From a checkpoint of a small mixture-of-experts model trained on Wikipedia: 12.5M parameters, 4 picks a token.
Below are experts of layer 4 (counted from 0) of a mixture-of-experts language model. Rows are named router (the router's row for the expert), gate (a neuron's input weights, with its number), up (a neuron's input weights, with its number), down (a neuron's output weights, with its number) and show model dimensions 0-127. Each number is 128 + 24 x the weight over its row's rms, rounded and kept within 0 to 255.
Before each expert's rows: "comes after" lists some tokens at least twice as common just before its tokens as in all text; "gets" lists some tokens that make up at least twice as much of what it gets as of all text. This comes from a sample of Wikipedia text that the model never trained on. Tokens count by the router's weight.

# expert 17
comes after: "0", "1", "3", " |", "2", "4"
gets: " | ", "–", "; ", " season", " team", " round"
router [137  92 113 148 136 132 117  92 144 113 112 112 126 133 107 118 167 151 147 168 147  91 148 140  90 160  92 129 169  95 148  95 118 131 121 111 146 135 158 106 120 149 151 140 123  89 126 128 102 143  88 129 146 140 135 101 133 123 101 107 112 130 123 119 102 128 122 161 145 152  79 133 110 119  84  89 114 119 137 144 174 161 138 113 170 107  94 121 119  99 128 129 146  90 114 143 123 159 102 128  96  95 189 128 145 106 109 124 143 119 142  79 116 128 145 133 110 112 161  98  96  79 120 121  86 105 177 169]
gate15 [125 127  86 136 151  92 122 144 136 167 141 124 164 113 116 179 157 116  89 115 148 146 161 139 138 146 159 124 148 134 151 118 157 131 127 126 160 111 136 139 105 139 161 168 126 104  97 128 121 131  93 144 143 115 127 133 160 103 122  91 150 123 165 134 125 118 117 118 149 112 141  70  89 132 135 150 149 111 131 140 135 152 166 137 142 129 127 151  87 174 132  94 146 124 111  98 102 112 184 169  86 141 105 101 140  91 134 160 148 108  94 119 125 108 146 109 122 106 191  91 134 126 142  77 129 163 151 110]
up15 [133 127 148 125 126 128 138 147 112 133 110 121 115 144 160 103 143 123 148 108 122  93 143 124 121 115 126 157  78 161  78 137 136 110 120 114 120  95 120 122 175 110 123 112 122 143 130 120 135 100 171  94  77 180 160 125 129 177 108 114 144 115 111 202 139 113 127 136 132 110 153  98 158 124 160 154 104 187 148 104 100 124  85 129 124 136 132 115 155 148 153 128 118 154 152 144 107 102 129  94 136 139 115 108 104 149 117 138 183 130 145 129 172 126 178 107 118 130 177 148 117 129 108 158  90 107 139  96]
down15 [127 157 114 119 139 119 125 167 107 119 119 108 143 117 126  69 143 137 118 130 142 155 147 136  82 189 150 136  99 117 113 100 130 118 147 103 132 119 124 181 140 131 137 191 120 154 136 116  96 171 120 122 144 133 114 134 124  91 132 142 119 109 122 111 119 102 113 103 127 138 124 143 125 105 101 144 139 149 156 152 138 119 166  86 108  90 125 116 103 128 147 133 156 147 113 117 166 155 191 145 128 173 123  82 118 110  71 160 126 143 128 119  97 137 164  98  93 165 139  99 123 116 184 151 142 137 154 148]
gate16 [103 134 114  99  91 112 169 133 141 146  98 141 109  93 139 161 153 143 101 134 169 167 145 142 122 122 132 126 155  87 104 129 167 133 170 107 120 123 140 147 118 120 144 122 136 125  71 155 141 150 180 117 116 134 186 146 157 106 117 166 141  90 103 124 143  55 141 118 120 147 118 148 135  91 102 126 181 136 146 159 127 125 129 167 158 172  89 112 126 102 111 115 101 105 110 160 123 116 138  93 146 148 110  94 153 125 144 133 118 105 128 123 126 128 164 127 165 133 140  98 108 139 107 104 139 129 156 123]
up16 [120 168 126 117 111 131 119 130 105 146 138 128 104 131 127 104 155 133  78 150 146 123  90 130 157 107 182 128  82 154 156 143 122 141 131 148 148 143 157 152  80 114 131 102 148 162 144 152 150 147  95 164 139  92 138 161 133 101 135  99 126 149 121 129  48 154 125 136 128  87 129 114 149 113 125 151 114 112 123 143  80  92 123 121 163 113 156 153 161 116 101 137 149 140 133 106 155  77 115  95 128 145 124 111 118 161  94 123 104  98 138 149 133 121 101 120 114  89 138 165 123 146 100 114 118 172  83 137]
down16 [121 127 129 128 105  80 146 121 147 135  99 133  90 107 127 134  90 121  94 127 139 121 101 116 127 137 125 138 158 140 166 106 168 151  99 137 145 161  94 121 140 136 119 116 121 144 156 120 155  95 101 188 127 133 160 152 136 129 170 153 139 161 147 172 138 108 151  94 138 110 131 126 171 122  49 117 129 201 124 133 184 108 130 102 143 111 115 140 139 111 116 134 152 115 111 134 147 143 167 167 104  84 147 149 172 147 119 138 121 137 106 119 150 174 108 116 127  93 133 154 121 129 110 110 144 109 136 140]
gate17 [ 98 109 122 121 108 107 141 160 150  97 126 148 124 156  91 134 109 150 134 111 118 147 156 144 162 119  93 142 147 119 125 110 134 152 124 151 138 127  96 152 146 131 227  91 109 157 108 128  96 141 122  83  96 169 151  93 149 108 101 119 108 127 176 108 114  66 115 120 119 132 140 138 116 132 121 104 186 147 146 118 133 174 143 133  96 133 119 147 122 117 126  98  91 111 117 134 134 138  90 127 127 143 154 116 141 149  98 133 123 167 116 129 181 130 103 148 148 128 126 106 116 105 140 114  99 128 164 170]
up17 [126 136 155 114 149 102 135 119 142 120 148 132 185 125 131 120 159 109 157 114  97 125 134  79 134 155 170 110 122 150 127 128 163 164 128 105 162 165 113 116 144 124 123  93 105 154 137 155 150 119  96 151 151  90 127 139 122 136 111 109 136 150 156 174 134 142 116 105 144 107 124 135 156  99 169 126 124 157 148 150 137 104 170 113 135  85 193 106 171 142 114 110 115 148 141 160 111 167 153  79 128 121  96 111 107 176 142 124  94  91 121 104  98 112 141 126 160  94 161 156 156 159 126 120 128 129 103 106]
down17 [126 119 119 154 141 106 113 125 118 128 126  98 141  93 127 148 129 109 138 112 128 138 147 121 104 147 114 125  91 112 122 134 124 113 145 136 144 116 172  97 127 138 130 126  99 159 114 154 100  94  96 152 109  95 146 113 122 110 153  76 149 135 102 108 136 135 146  79 135 130 139 122  99 113  84 122 155 182 151 127 116 150 150 120 115 166 121 129 216 136 161 162 158 128 112 138  94  53 106 122  83 170 149 139 164 168 160 136 116 171 138 118 137 126 138 108 152  86 134 114 139 139  94 154 118 135 134 125]
gate18 [128 140 130  99 158 141 138 150 168 163  83 111 125 174 174 193 127 101 128 117 155 138 101 156 132 110 136 131 132 155 150 140 113 130 142 124 115 121  96 112 130 168 139 150 130 160 113  86 144 145 123  58 165 136 104 159 104 104 172 138 122 139 129 161 145  96 134 106 130 177 145  77 129 140 165 117 145 118 164 108 125 128 119  98 144 133 129 112 140 169 120 143  75 126 141 125 106 145 136 166 146 155 155 116 144 126 174 137 140 102 163 126 127 134 123 103 140 127 112 108 149  90 104 102 166 122 129 119]
up18 [146  86 141 137 138 138  83 109 130 131 116 110 109 163  88 139  88 123 140 121 107 117 122 134 103 147 110 102 118 136 149 161 106 108 193 123  89 131 137 104 136  99 128 142 144 163 137 129  86 137 115 140 134 127  80 122  94 125 123 124 117 136 137 137 122 119  91 129 153 165 121 142 154  77 123 131 131 138 166 111 159  96 123 119 191 126 169 143 167 109 120 130 143 114  79 144 129 107 162 112 100 135 116 101  97 158 176  96  90 113 115  84 135  93 149  98 180 123 136 120 151 162 115 147 111 108 127 126]
down18 [105 130 116 169 130 151 113 168 156  82 142  81 101 136 168 124 156 137  98 125 105  93 113 146 165 135 130  97 151 141  99  90 165 157 137 152 138 188 113 153 143 103 139 155 102 169  90 148 130 122 138 112 135  95  90 161 133 119 126 124 109 150 120 126 152 126 147 143 106 116 129 109 127 154 108 142  95  80 161 150  97 121 149 130 158 143 118 114 143 120 106 133 126 101 156 103 121 143 163 118 158 106 162 128 126 102 162 123  89 159 136 117 129 116  73 144 163 129 114 116 128 163 122 181 116  99 140 140]
gate19 [131 126 133  88 168 133  88 119 141 145  95 123 143  64 106 155 121 149 115 175 126 122 180 127  94 148 100 136 158 106 112 154 103 107 123 109 122 170 124 160 102 116 155 174 172 116  73 119  89 115 142 157 101 107 110 133 134 115 130 129 135 146 124 105 102 120 152 132 117 151 132  94  67 132 130 123 140 125 167 123 100 150 122 106 114 102 164 149 103 159 143  95 124 105 120 127 128 117 153 122 178 156 129 124 127 121 168 116 171 152 113 135 178 129 177 135 132 107 151 105 121 116 141 153 119 116 134 128]
up19 [130 119 121 108 176  93 189 126 141 133 137 139 158  90 123 133 129 136 128 161 206 138 134 151 128 164 119 130 144 128 124 135  94  76  84 121 168 136 118 128 151 122 150  96 112  75 119 168 100 142 144 138 132 103  96 121 129 107 113  98 146 129 119 104 150 161 113 121 125 114 131 138 114 146  78 118 157 110  98 120 121 156 161 107 120 141 104 138  92 101 117 158 131 141 205 102 141 111 126 155 112  88 107 176 112 109 137 112 137 142 107 124 140 130 135 159 118 135 150 101  93 124 115 135 117 107 107 151]
down19 [114 165 109 139 118 108 135 176 121 147 147 154  94 123 162 136 126 123 117 137 134 129 122 149 149 143 146 142 154 121 118 126 153 131 109 149 127 128 134 154 173 133 125 132 124 103 119  88  85 144 125 159 166 172 140  58 136 138  99 137 144 148 167 162 121 148 115 166 102 145 128 114 156 140 108 153 104  79 125 164 150 134 121 147 104 110 132 132 154  99 138 124  67 146 169 174 105 158 125 120 128  97 133  95  97 142 132 113  86 121 124 117 104 118  99 192 111 146 161 179 136 135 128 153 164 115 130 126]

# expert 10
comes after: "6", "3", "5", "7", "4", "8"
gets: "–", "th", " | ", ",", ".", " km"
router [105 141 130 124 150 137  96 132 158 123 145  87 100 130 109  94 143 116 150 139 169 112 125 100 116 104 116 132 131 106 151 155 155  87 129 109  96 135 120  82 104 135  92 126 113  98 157 141 131 128 115 113 146 138 145  95 105 109 181 147  91 120 145 103  90 136 119 156 102  99 112 158  91 141 111 111 109 128 150 131 130 146 124 100 145 158  95 111 108 120 155 151 106  79 124 107 165 133 110  83 151 116 173 127 134 125 110  91 178 114 173 119 114 128 101 120 137 149 122  82 112 148 149 145 108  93 170 184]
gate9 [149 119 114 153 134 166 125 159 126 116 122 124 138  73 150 129 124 164 149 134 139 157 118  96 129 162 110 117 121 115 168 154 147  99 125 117 141 126 124 106  83 154 107  84 156 127 104 110 162 155 111 146 126 124 121  86 153  75  80 104 148 102 127 121 115 123 157 112 137 100 110 171 107 145 144 169 127 130 139 156 130 122 141 154 145 124 152 131 160 149 115 140  89 105 112 167 122 141  92  75 125 159 168 170 148  97 111 109 144 135 139 135 117 114 147  47 160 129 117 125  96  97 127 124 121 122 142 150]
up9 [132 167 154 130 147 173 145 124 109 125 156 120 115 142 104 116 149 152  99  89 157 167 132 174 111 132 151 122 121 160 128 110  93 145 139 152 102 123 174 141 135 122 108 124 150 154 164 123 157 142 165 161 157 156 135  96 104 139 113 153 157 143 121 150 132 123 118  94  88 103 129  83 161  92 155 108 155 170  80 106 144 171 145 123 103  94 120 133 157 150 135 134 143 103 162  88 121 132 119  92 119 130 123 113 124 129 124 138 160 124  78 122 146 132 120 142 126 125 121 116  82 114 146  99 171 110  92  82]
down9 [126 158 131 139 123  98 163 181  95  75 125  88 142 143 123 123  89 128 101 122 149  91 180 134 140  94  93 147  91 104 125 148 145 109 173 157 148 147 132 145 104 161 164 133 138 132 139 110  95 113 142 150 156 158 122  86 110 131 106 135  81 120 113 129 117 157 100 159 125 115  80 150 123 163 124 123 148 124 157 134 140 108  92 118 135 122 165 158 163 105 144 137  86 134 117 112 109 111  93 135 141 136 149 161 115 123 125 107 101 158 183  87  95 132 161 115 134 127 124  80 143 133 119 143 131 122 136 124]
gate10 [123 143 121 123 169 122 103 124  91 150 127 120 133 134 132 148 162 130 113  92 120 122  83 118 142 180 145 114  87 120 208 122 165 143 136 131 134 118 117 125 147  95 119 126 136 117 139 111 140 102  83 166 127 125 162  97 146  94 124 140 132 117 134 142 104 138 200  97 127 130 162 153 102 108 137  71 163 139 120 115 115 118 176 140 140  81 135 137 143 123 156 140 146  92 117 122 101 164 134 128 182 100 131 129 121 169 167 107 113 100 185 129 131 131 157 145 129 117 127 116 149 141 148 137 141 120 119 108]
up10 [143 142 123 112 141 164 102  79 140 156 148  95  90 135  97 135 143 125 132 148 119 108 160 171 126 145 142 169 128 164 133 116 124 122 143 155 123 138 128 126 128 126 103 124 169 159 130 150 132 122 153 117 108 145 100 134 119 136 160 110  95 105 155  84 161 159  99 126 112 157 127 153 124  98 124 118 138  87 147 122 131  82  88  97 170 131 113 105 146 141  81 114 128  99 103 172 120 149 139 115 113 131 114 153 119 126 120 119 116 171 134 138  67  74 105 137 187 134 113 111 173 138 126 116 125 110 170 168]
down10 [ 99 103 113 142 186 162 136 142 132 144 105 115 142 120 145 162  97  85 106 142 153 119 153 120 130 156 124 111 111 122 135 143 115 135 134 170  86 138 117 109 124 159  84 136 111 112 190 121 143 112 129 110  84 183 122 101 138 125 124 150  92 146 142 107 128 134 166 150 113 100  87  68 129 132 143 150 106 162 135  95 114 124 150 132 140 167 126 136 113  85 107 120 100 131 128 148 115 103 120 145 125 131 153 108 138  79 112 123  78  89 121 122 106 141 112  91 141 158 111 102  91 116 101 134 105 119 167 160]
gate11 [131 111 130 158 175  93 126 126 119 132 129  89 120 107 107 134 100 165 132 136 125 124 101 118 152 116 148 146 130 113 136 147 147  83 107 128  98 109 119 115 107 138 146 129 164 113 110 102 118 120 183 148 126 126  88 154 106  87 100 134 119 123 149  87 131 145  65  81  98 124 125 135 103 130 132 100 134 131 138  63 132 150  96 161 147 102 132 122 170 102 160  51 109 129  89 123 118 145 149 111 130 115 148 101 128 142  65 155 107 138 152 120 156 137 118 144 125 126 146 107 127 168 113  99 129 142  97 118]
up11 [127 127 129 143 107  74 153 146 118 148 126 114 125 122 123 171  92 120 107 115 225 134 169 154 119 143 163 130 102 173 123 140 119 146 121 122 119 150 130 130 152 140 178 113 121 117 178 157 138 133 137 104  91 129 131 147 143 140 123 158 106 147 125 115 116  83 141 127 119 103 127 117  98 106 102 120 130 139  98 104  93 124 151 121 172 184 152  95 115 147 140 160 144 177 133 152 156 149 106 153 146 128 161 132 129 136 149 123 122 130 110 148 125 130 149  96 123 150 125 184 125 107  77 102 158 117 135 119]
down11 [145 150  74 121 123  98 146 149 141 128 147  85 110 106 162 110 137 140 190  96 151 145 137 135 103  72 124 144 120 125  85 156 143 156 126 137 176 126 101 127 153 186 158 134 137 127 167 109 118 144 131 113 135 174 126 117 148 138 106 141 135  70 148  99 128 114 143 133  97 140 114 127 155 179 137 125 111 155 105 127 170 102 126 147 118 139 121 107 137 105  91 113 107 105 147  69 152 133 164 128 147 134 127 125 131 112 118 108 167 108 150 166 112 136 127  90 121 143 158 116 155 143 104 122 152 154 140 160]
gate12 [148 184 101 133 152  88 158 125 177 120 104 104 187 149 129 135 104 158 110 112 107 143 135 102 120 112 154 145  99 102 111 145 216 100  94 124 176 178 127 123 117 100 147 132 153 157 105 119  90 147 156 134 134 137 124 142 111 105 135 118 144 129 143 153 104 109 140 109 112 108 108  96 131 124 148 102 125 137 130 114 115 153 144 138  97 162 169 139 102 142 143 107 113 135 102 149 135 150 120 131 161 146 109 100  89 155 120  93 126 128 133 144 127 105 142 135 101 153 149 132 167 139 100  84 129 119 112  89]
up12 [122 134 121 132 141 118 138 107 158 110 131 109  89 122  95 157 117 137 108 169 121  73 102 102 165 102 136 104 124  64 159 111 118 125 120 137 105 101 143 127 147 142 155 111 148 180 130 144 112 156  96 134 181  92 115  92 128 141 152 144 106 129 131 109 135 116 125 119  98 149 110 135 137 135 126  76 121 103 120 162 189 133 102 114 126 142 143 135  88 134 116  93 114  88 125 129 108 114 103 119 124 144 116 161  86 145 127 106 114  80 112 144 111 129 113 122 176 162  96 143 126 150 150 158  79 143  92 104]
down12 [115 127 142 132 144 119 136 126  93  97 157  92 149 164  85 102 170 119 148 121 135 131 113  87 162 150  97 115 110 143 118 139 133 127 103 155 106 142 123 113 177 145 147 138 129 139 127  99 116 145 101 152 142 129 107  81 187 154 128  91 117 110 155 147 104 127 134 144 136 127 121 126 130 142 161 102 135 172 111 107 132 123  80 141 109 144 126 142 124 102  66 189  99 127 123  98 132 119  96 109 143 125 142  87 119 138 113  95 155 133 118 132 123 143 131 104 131 143  90 103 116  49 181 156 136 109 135 126]
gate13 [116 157  83 119  94  82 126 124 119 157 154 102 163 116 147 112 103  96 120 164 105 131 137 133 145 156 166 156 128 139 120 128 151 132  92 149 145 129  79 127 105 107  96 146 121 150 115 163 142 152 156 121 149 103 127  90 162 178 121 110 112 122 132 119 151 134 178 143 144 137 125 104  89 155 155 126 109 174 121 170 137  99 128 123 146  95  90 125 156 156 119 109  97 129 129 175 140 102 155  92 136 141 113 124 144 107 171 144 136 139 142  93 114 145 103 150 117 166 126 130 165 134  67 102 152 144 125 134]
up13 [103 165 127 159 139 148 113 123 125  78 138 105 106 136 144 146  81 124 106 122 145 126 133 123 129  87 147 137 146  86  85 113 103  94 147 105 132 121 124 127 109  98 107 117 125 133 132 126 164 131 111  92 152  90 125 119 108 134 117 117 105 135 146 147 182 146 132 137 127 118 175 128 134 105 128 101 108 116 121 154  96 158 133 140  73 141 103 143 139 186 168 104 123 123 128 185 151 122 132 127  95 113 167 154 151 141 181 153 119 146  57 138 146 151 172 127 136 119 126 110 144 147 111 119 107 106  77 123]
down13 [103 137 129 130  86 159  94 106 115 111 173 141 140 145  89 148  90 136 189 164 103 124 133  90 122 102 120 144 159 103 132 116 114 108 164 118  96 100 129 113 128 117 108 107 126 107 134 121 114 200 131 111  81  90 133 120 145 140 142 100 139 142 131 145 117 144 149  86  67 130 129 109 109 104 158 120  98 105 137 126 126 112 117 123 122  81 182 180 125  77 124 142 114 122 151 159 154 121 113 130 124 150 159 157 138 150 116 147 123 126 131 106 117 124 133 155 171 124 127 135 122 131  82 131 145 149 100  98]

# expert 33
comes after: " f", " F", " | ", " m", "f", " w"
gets: "0", "in", "ing", "un", " un", "ong"
router [110 139 136 104 133 110 151 108 159 127 143 142 124 155 137  93 157 122 107 140 161 114 158 148 127 135 102  94 116 146 113  54 170 109 144 115 136 177 156 135 101  87 106 181 100 142 164 171  96 108 132 147 104 123 151 118  82 135 125 119 105 125 120 107 127 130 161 108 117 125 163  91 135 151 109 141 117 107 143 137  97 105 152 122  77 155  87 156 135 118 112 153 135 127 142  76 110 101 152  96 109 135 113 120 111 126 107 139 113 134 142 128 172 127 106  95 147 131 166  88  91 160 102  97 124 110 131 127]
gate3 [137 170 128 132 153 141 116 162 142 108 116  74 141 139 141 133 112 141 123 138 153  65 107  98 126 163 141 141 122  94 130 106 117 103 116 129 157 131  80 150 128 121 159 117 159 132 117  98 106 114 148 114  93 135 112 172 123  87 128 155 127 122 109 103 115 122 144 101 129 174 146 102 114 126 129 133 157 161 130 151 147  92 129 173 117 122 109 125 121  77 170 170 137 153 109 135  71 139 153 119 120 134 136 107 121  90 120 118 123 125 157 122 145 139 127  86 135 134 109 105 156 140  48 123 129 126  91 177]
up3 [116 155 143 134 165 122 125 121 110 138 155 115 100 106 151 109 176 110 130 173  90 102 100 108 168  64 127 146 161 152 150 121 147 129 107 175 161 111 157  90 145 174 106 142 143 121 139 124 133 172 165 115 121 125 117 138 156 132 108 121 123 122 128 160  97 134 169 114  89 128 145 160 151 111 159 116 136 134 125 138 126  99 130 114 171  54 132 156 111 111 126 115 150 106 142 127 108 126  92 107 152  80 127 115 135 123 143 106 117 117 134 120 116 140 136 120 119 103 104 129  48 151 140 149 111 109 124 121]
down3 [108 146 160 111 132 111 152 138 189 123 143 117 152  92 114 124 142 152 154 143 133 156  85 105 141  94 122  87 122 108 111 139  82 101 134 115  98 130 114 106 156 130 154  67 118 110 137 138 141 117 100 171 171 199 151 130 131 120 129 116 118 107 151 156 138  98 128 115 123 145 125 118 131 151 146 135 111 138 132 160 146  82 103 147  96 132 136  94  96 105 115 133  95 163 109 105 113 138 128 135 122 143 109 114 112 154 130 136  89 183 166 168 107 111  86 125 116 134 125 129 107 104  88  99 124 169 120 155]
gate4 [152 123 107 125  93 113 136 106 160 133  50 145 127 119 168 123 131 143 129 131 142 142 126 107 125 164 118 137 139 139 123 125 126 113 140 111 125 124 157 159 160 125 109 141 103  86  87 131  97 135 121 163 156 150 158 141 107 132 144 132 134 117 135 117 156 126 140 105 130 140 155 119  85 141 132 143 100  98 114  75 129 110 173 158 102 109 105 119  85 156 182 155 135 130 140 122 126 122 124 134 144 145 182 139 139 121 120 139  82  60 156 118 130 137 140 109  98 165 118 158  92 147 148 124 111 139  69  76]
up4 [102 140 129 159 166 151 135 175 136 155 181 132 140 114  93 122  90  87 165 109 119 111 101 111 110 113 138  90 101 133 158 134  74 154 125 146 157 151 132 137 122 100 157 144 125 129 123  93 162 149  85  97 106  80 151 148 147 116 172 122 140 156 151  90 100  91 126 121 107 123  98 133 156 124 118 133 121 133 127 146 115 136  96 158  89 103 126 133 167 178 156 132 154 118 135 124 113 168 106 151 111 116 138 147 117 104 112  99 168 153 102 162 124 110 119 129 173 155 109 120 144  97 121 144 113 150 123 136]
down4 [140 128 165 117 147 156  85  89 137 132 137 121 107 125 129 140 131 127 142 122 110 136 122 147 146 133 132 164 154  86 126 137 144 174 150 174 118 130 100 110 127 117 135 109 167 108 109 162 165 144  95 154  85 100 107 132 143 153 112  90 190 172 169 152 100  82 106  91 116 150 133 111  79  93 131 123 135 159 113 116 119 175 143 139 153 127 137 126 130 145 183  55 120 112 144 146 116 161 116 116 113 103 167  90 130 137 101 164 134 136 137 144 133 127 105 144 138 133 114 144 127 116 125 105 136 115 114 114]
gate5 [149 140 109 149 130 169  73 110 129 117 133 104  79 113 113 146 128 154 121 144 131 152  83  92 120  96 121 162 146 137 148 138 124 136 101 126  89 127 138 164 157 169 143 141 160 117 100  75 111 116 134 104 125 145 157 129 149  96 144 128 112 125 143 103 120  81 177 133 144 136 146 137 129 109 164 127 143 159 103 173 129 136 128 182 134 134  99 137 162 129 157 125  90  83 105 149 179 112 122 127 118 133 114 167 103 103 129 150 145 125 130 175 113 106 118 122  66 130 155 119 107 135 145 155 136 125 135 166]
up5 [114 115 135 118 117 104 196 113 150 132 122 118 166 167 161 110  91 136 148 131 100 125 106 132 109 160 151 130  85 139 126 142 118 120 146  97 113 109 135 129 166 144 151 168 131 113  98 122 108  89 154 114 157 130  89 136 120 114  88 104 103 138 118 130 109 120  97 128 169 108 131 176 139 114 120 152 143 111 153 112 110 170  97 112 120 163 186 103 132 162 135 152 124 179 111  82 109 109 146 169 129 131 132 128  92 168 124 101 123 107 151  82 152 140 140 147 120 142 124 139 157 141  93  88 126 113 102 107]
down5 [168 119 129 138 146 150 107 110 132 133 104 153 154 130 102 136 116 159 157 101 122 163 115 157 151 134 103 112 167 140 128 190 114 174 135 107 139 141 133 118 167 201 139 162 144 124  98 106 117 117 138 121 106 142 115 105  92 158 128 108 104 136 145 115 117 127 185 154 147 115 134 154 123 107 168 132 105 147 116 114 149 132  78 106 182 113 155 135 122 133 114  88 131 115 101 151 141 146  78 101 140 130 178 149 137 115  96 116 141 124 132 168 108 152  98 124 127 116 119 113 161 168 161 142 154 159 114 124]
gate6 [147 136 112 190 106 137 103 111 164 121 142 100 134 182 109 129 124 123 108 149 132 113 123 127 190 139 150 129 121 105 152 103 120  99 143 126 155 156 101 119 144 123 152 137 130 161 131 156 107 118 131 131 153  77 152 117 185 117 150 157 105 118 155 112 101  94 129  90 131 107 145 143  94 160 106 120 126 132 133 110 159 165 155  87 130 134 116 134 141 179 104 126 101  92 107 146 111 148 152 130 141 144  99 183 169 105 120 136 138 146 159 102 130 108 130  95 119 172  87 100 159 123 125 114 166 150 131 122]
up6 [101 108 145 141 145  88 135 145 116 142 138  88 128 136 107 151 119 131 128 131 106 150 113 117 145  78 156 112 136 159 158 163 131 120 140 165 144 146 148 130 137 107 163 150 124 146 110 128 108  63 173 139 138  94 153 185 139 122 140 156  91 123 122 113  81 125 139 106 129 128 144 130  88 165 128 105 114  99 115 138 125 122 123 112 201 133 139  88 114 145 113 125 161 119 119 137  78 103 156 166 105 121 100 153 158 126 120 129 112 166 136 154 151 107 116 101 122 126 117 114 155 172 112  74 123 141 123  84]
down6 [145  74 135 115 169 144 137 147 123 120 144 122 140 105 123  87 119 150 123 116 140 126 134 163 153 148  86 185 102 131 154 150 176  82 105 123  95 147 108 126 125 158 153 104 116 105 160 147 107 120 139 141 145 143 115 107 146 119 100 156 110 131  96 100  68 101 171  95 114  90 134 136 121 109 120 102  98 158 135 114 155 169 103 149 143 168 100 141 122 127 122 102 157 157  82 141 111 151 133 134 114  91 109 108 171 111 157 122 128 162  91  86 160 139 152 133 148 116 134 114 147 150 150 128 117 122 107 120]
gate7 [136 156 110 154 140 162 168 134 144 112  93 111 147 163 119 105 132 136 122 129 159  86  90 114 195  80 117 108 122 130 113 133 155  90 137 130 131 121 111 113 144 113 163 130 122 174  97 142  97 128 125  98 117 116 147 121 134 113 102  94 113  94 121 146 123 134 130  91  80 173 130  94 126 117 108 148 157 137 153 196 141 108 143 110 115 135 129 113 136 120 144 135 102 147 162 126 122 180 147  97 114 154 148 148 121 130 126 119 134 143 109  92 155 114 131  92 141 132 155  66 126 150  81 129 137 146  80 126]
up7 [136  85 127 139 126 138  93 138 163 113 115 145 142 157 114 132  87 160 136 123 103 137 151 136 143 157 122 128 146 154 140 153  99 120 117 136 166 136 134 158 122 121 157 174 102  83 116 151 143 136  94 164 122 141  78 120 131 110 146 118 159 112 138 134 146 140 123 129 153 132 126 129 140 127 150 148 153 118 152 163  94 108  92 122 130 162 184 119  89 129  74 123 134  79 123  86 129 165 135 159 161 109 119 109  92 136 104 128 146 148 112 131 148 124 141 127 150 111 184  41 123 131 134 137 130  97 165 135]
down7 [129 130 126 115 121 143 154 129 117 142 138 135 138 121 117 119 117 142 105  96 155  82 136 159 144 155 122 110 181 126  94 112 118 119 174 132 133 141 172 122 146 131 101 117 137 128  92 120 113 179 126  79 155 129  86  84 135 161 125  99  90 146  97 142 195 116 143 124 116 109 110 130  99 106 131 151  92 107  93 123 168 123 136 135 166 144  93 154 134 129  83 144  75 143 130 123 124 158 142 135 126 117 163 117 156 143 119 139  98 165 170 128 140 109 109 130 166 149 123 163 131 145 125 142 124 104 123  62]